{
  "d_shared_expert": 0,
  "router_score": "sigmoid",
  "routed_scale": 2.5,
  "balance_bias": false,
  "init_std_router": 0.0293,
  "tie_embeddings": true,
  "beta2": 0.99,
  "grad_clip": 0.5,
  "batch_tokens": 65536,
  "train_tokens": 402000000,
  "dataset": "wikipedia_en"
}
Below are experts of layer 8 (counted from 0) of a mixture-of-experts language model. Rows are named router (the router's row for the expert) and show model dimensions 0-127. Each number is 128 + 32 x the weight over its row's rms, rounded and kept within 0 to 255. Numbers have three digits each.
After each expert's rows: "comes before" lists some tokens at least twice as common just after its tokens as in all text. This comes from a sample of Wikipedia text that the model never trained on. Tokens count by the router's weight.

# expert 5
router:151075061094191132088138188137156115120151106110140169098101124089103104144181147168125079079109120114162087058128148152123103083133120130088152140069133165140114122112126095114117137164110139137179134104095144099098132149200147139149203131115151091144120140191116151138131144145008103119121143152129057108097177082130192136203166109154125138130135137138145113169153133131129125163166
comes before: " ", " —", " +", " D", " L", " W"

# expert 25
router:139148169134105146180096108076130129162153086132153239095169181152107140135130135174132147068138097115115152124143128148163104109122078131092090103073090087140059151162072092164176060130110160145143162141102126131076168104185111116098135146112132107115153171170099118152132174137144094122139164086094131127109146115089175129129099111163053093159183124135159122090142116143202146125156
comes before: "1", "2", "i", "r", "a", "o"

# expert 19
router:108121057114176134179181149107161057109170131086130166177105072110063114165082130103130144124068138157088120126193101180118099084163152153127089156117109102163146149130182133111186067112131086117138123115094099166134096125158079128159106175134091124156103139155138159134116163165130138125108124152119099163097183152119149191200156151106103133128160150068103185155095125131113150125077
comes before: " ", "es", "ing", "er", " R", " D"

# expert 37
router:138120114123111143158107067079226084155156131123068134192135140074149161153167131100146162124142136099155141122124142203225095067114138097053140139098091117111102103160104037147125079160151165117125146118146103165098125137201114129122100139110148125092137130134119096141136132166130145108131098122105153068117125106111135136124133136097107131166099106131133184100147112160182214137161
comes before: " ", "1", "2", "3", "4", "5"

# expert 27
router:161119122146166100094180076115112132150178126111141131092177175136127122127143095114131133106125145164125127091126084139188133077093073159066202111103110081142117133094048120106136124129158168072144146160134114044096097067097143130135100117101103133190123107164113141186153215147134124182135123175120087119086131165094134177141151127113101122173164174155135139125161154057136110135113
comes before: " the", " to", " a", " in", " by", " that"

# expert 22
router:128175096130187115204155134117139066152188143140089171159142121141148202127177135178132217150137123066152132079121155107135127073153090112113140124149137092094093159130059074137160083159090120099100118121116106141068125081090085079115161124145080115099109108143118085167141148154140113184114128145138146175103169079158153115134121143090104112151145150086148153127114097081168136108075
comes before: " ", " The", " and", " He", " In", " It"

# expert 17
router:121121104120157160090154106117119135155119058112111114080159106112113067149136105136160150158120090118088202115195088124213187128065099177091141144125110116101124135132091152129142097197134125128195164063146126096050122064167182056118174133140110126116137166169165106123137100179114113166119124142099113144128152197130154090129140163110127174151098084122128164129106126120103127150130
comes before: "ed", " to", " by", "ing", " in", "ated"

# expert 11
router:115142099062168123104142164081140115128148096177074138125213118079058092161109102110195168116104108104146097120111162130152127090153127116113129154095112145194118177122152164197152097155140143102085113142070116113160109128147143153050131134178064105136144089098106136127129177137100133149172162159124109127113211100169115109180088136139131107120131192166136175140110083098091132120104
comes before: ",", " |", "\n", " (", "'s", " and"

# expert 36
router:134095187094094141121211133129152149155133147135124129137151126069101130149156093122171201157131097075146157099131108125163124074133136096107090161115140156072106186086120187158171089170156099123110139140093088105133167070164076160076138136079078177164121068120144183177119065113131148162169134156131142117058123165144145114145161131090090151101109120154120113130074109132082113147153
comes before: ":", " of", ",", "s", "\n", " ("

# expert 9
router:181078106147115124174122165118197131103116068168139127122132149152155147158137157236113125102129037127122149112094128132129108133079113113150183116096123135121127152140117092097120132108129144165118139127063096070101166142139142082044147108131147167145138176129126183128163118139157065137144118124042126060092144164157110173116141193127090123139144098089128120138117092074163151128161
comes before: "1", "2", "3", "4", "5", "6"

# expert 38
router:094087133133099105113130043047175110138165170129133136174157099117078031148138104145101143103148109153177161113136131124150112153162097121083120152126119169118125107131159092126129127172121118052167146110140123127146122109173108097075195138140088219128110190098117086112134108142156098111119125093109068153144115116067210156146134153145151150150127169102077123136134131100186142153125
comes before: "|", "-", "le", "==", "The", "==="

# expert 32
router:189125149060052136161178109136170128128173075134119107088167134114087090142089114132148084136103138138160122154163099106120101081101076172131121144100122112084114115107153121144087121149165113109134135142134051120142118143123135107099104122102111194163118119118179082179150121148126114117155147114093138147127141169123189122095050161122074203149164094165102169194107175113153195178159
comes before: "ed", "ing", "s", " of", "er", "ers"

# expert 20
router:147068132078151152115128162100081131125138147147155152109093170138131145152123108109126112094107126072139143135143181172122060113121069119152144143082099155083118190136125138121144094111150142105147136087086134094095128067166146081153106152187122172162109130182098103134207137156107121141228138090157129045140149106098169147126113138110151113176134142223065114125129081118117154103122
comes before: "0", "9", "2", "1", "8", "5"

# expert 13
router:147154076108151195186152163090114111133130095103089177131150135159168137166117146133108102118070090112107123134126117142195091077122073144144207102117096101133109105144111159095127091158129140166139109129207108133114178114112140071118144077091146144127098123093140125139187099163098099211141095105134117163066145149123089233167098119121112127158113091083118168107123091129144127168109
comes before: "1", "2", "ed", "ent", "ic", " The"

# expert 4
router:073096093081104079086126130108147159115123102115076129135124147107123186157089095137118167141086105107178162130118114120128107087126149096122172134092084125090144122139118084099121059117176143104130212141106136061112133121228158142134104132077077132167121148125149143225155097168140068143181122184131119098145154072092096113171161150142118102156109132124091118176119147130142125176159
comes before: " |", "1", "2", "0", ":", " |\n"

# expert 28
router:100081137065091102110170143104122148102143120144130136143104116110121158139125097139123132115109127083127087130136108129159097086095137105116096214116141171110113180077138178162127121104093100067145109111096091137133102133164086126039182101126105190203110143130189171203122134125133171187145189173130104127119145152180155123170083134081099110133171165131104098119104101119106146195166
comes before: " of", ",", "s", " and", ".", "'s"

# expert 2
router:085156069131146104101150173105129050179153173136140098152162148107135115187136125140123165128102124132159107112123083130171119064064068087074129143108168114171114177141099142082173136142102127087167095078163134159103132122154137095155096169090078108108088141176146129105149131127141161123115169169059107074137129115080170180164159180092106126093083143147138132138135167123164134127055
comes before: " the", " ", " a", " his", " M", " B"

# expert 24
router:185109102120089070096083145102102106102171145115099121184138155136126117139099123182116138097132144126168106114149135164151130146132094085144138131091065152140099134122176099130173094169159120131134170154095113079089114052226141073107113116148060195095160141091097089131215132164119124161140180097150129135133127100089174136142190165128145118178096087136121104138107074121128142168126
comes before: "-", "0", "9", "1", "|", "8"

# expert 39
router:141144125103147133111157120103102117104108135115097128146135113084090175146092108165120163156104144102206057045129172168121145086101131090158107083084100155130126191100142109179134090145195117101111130108086135100131084102200147181126200133130084178169162100097145067171174114179141115156216125126136127087120131149086126177141153125131087130130130136143140107155087107116142159129171
comes before: " |", ",", "0", "–", ".", " |\n"

# expert 12
router:131156141117140093101188103120103109116130155086125168103151104093119134134119141157140150134103111078155116090138079130150143035107090096127169138102131172127117188063149163162160105128159101089118124139093101106197115095120138163111192137083097206199100096105162148186159125140112153232183137127157119134092122165122132193114084133120099152105162146147129105128082099095086156144121
comes before: ",", " of", ".", " and", " in", ".\n\n"

# expert 30
router:146096171054167064087186121129140090129127108146162179125188121133119136164100118166115168103125120074140131028101179134109070137116151152139105151126086098155114140151063070135184058132113087144132114073097097117164174092130120125083154137139066145112161180129158104144138174131102095143126148159091084146155133141095165175129128140187090120150157147131127142136107120068129162152151
comes before: " |", "%", ".", ")", "i", " ("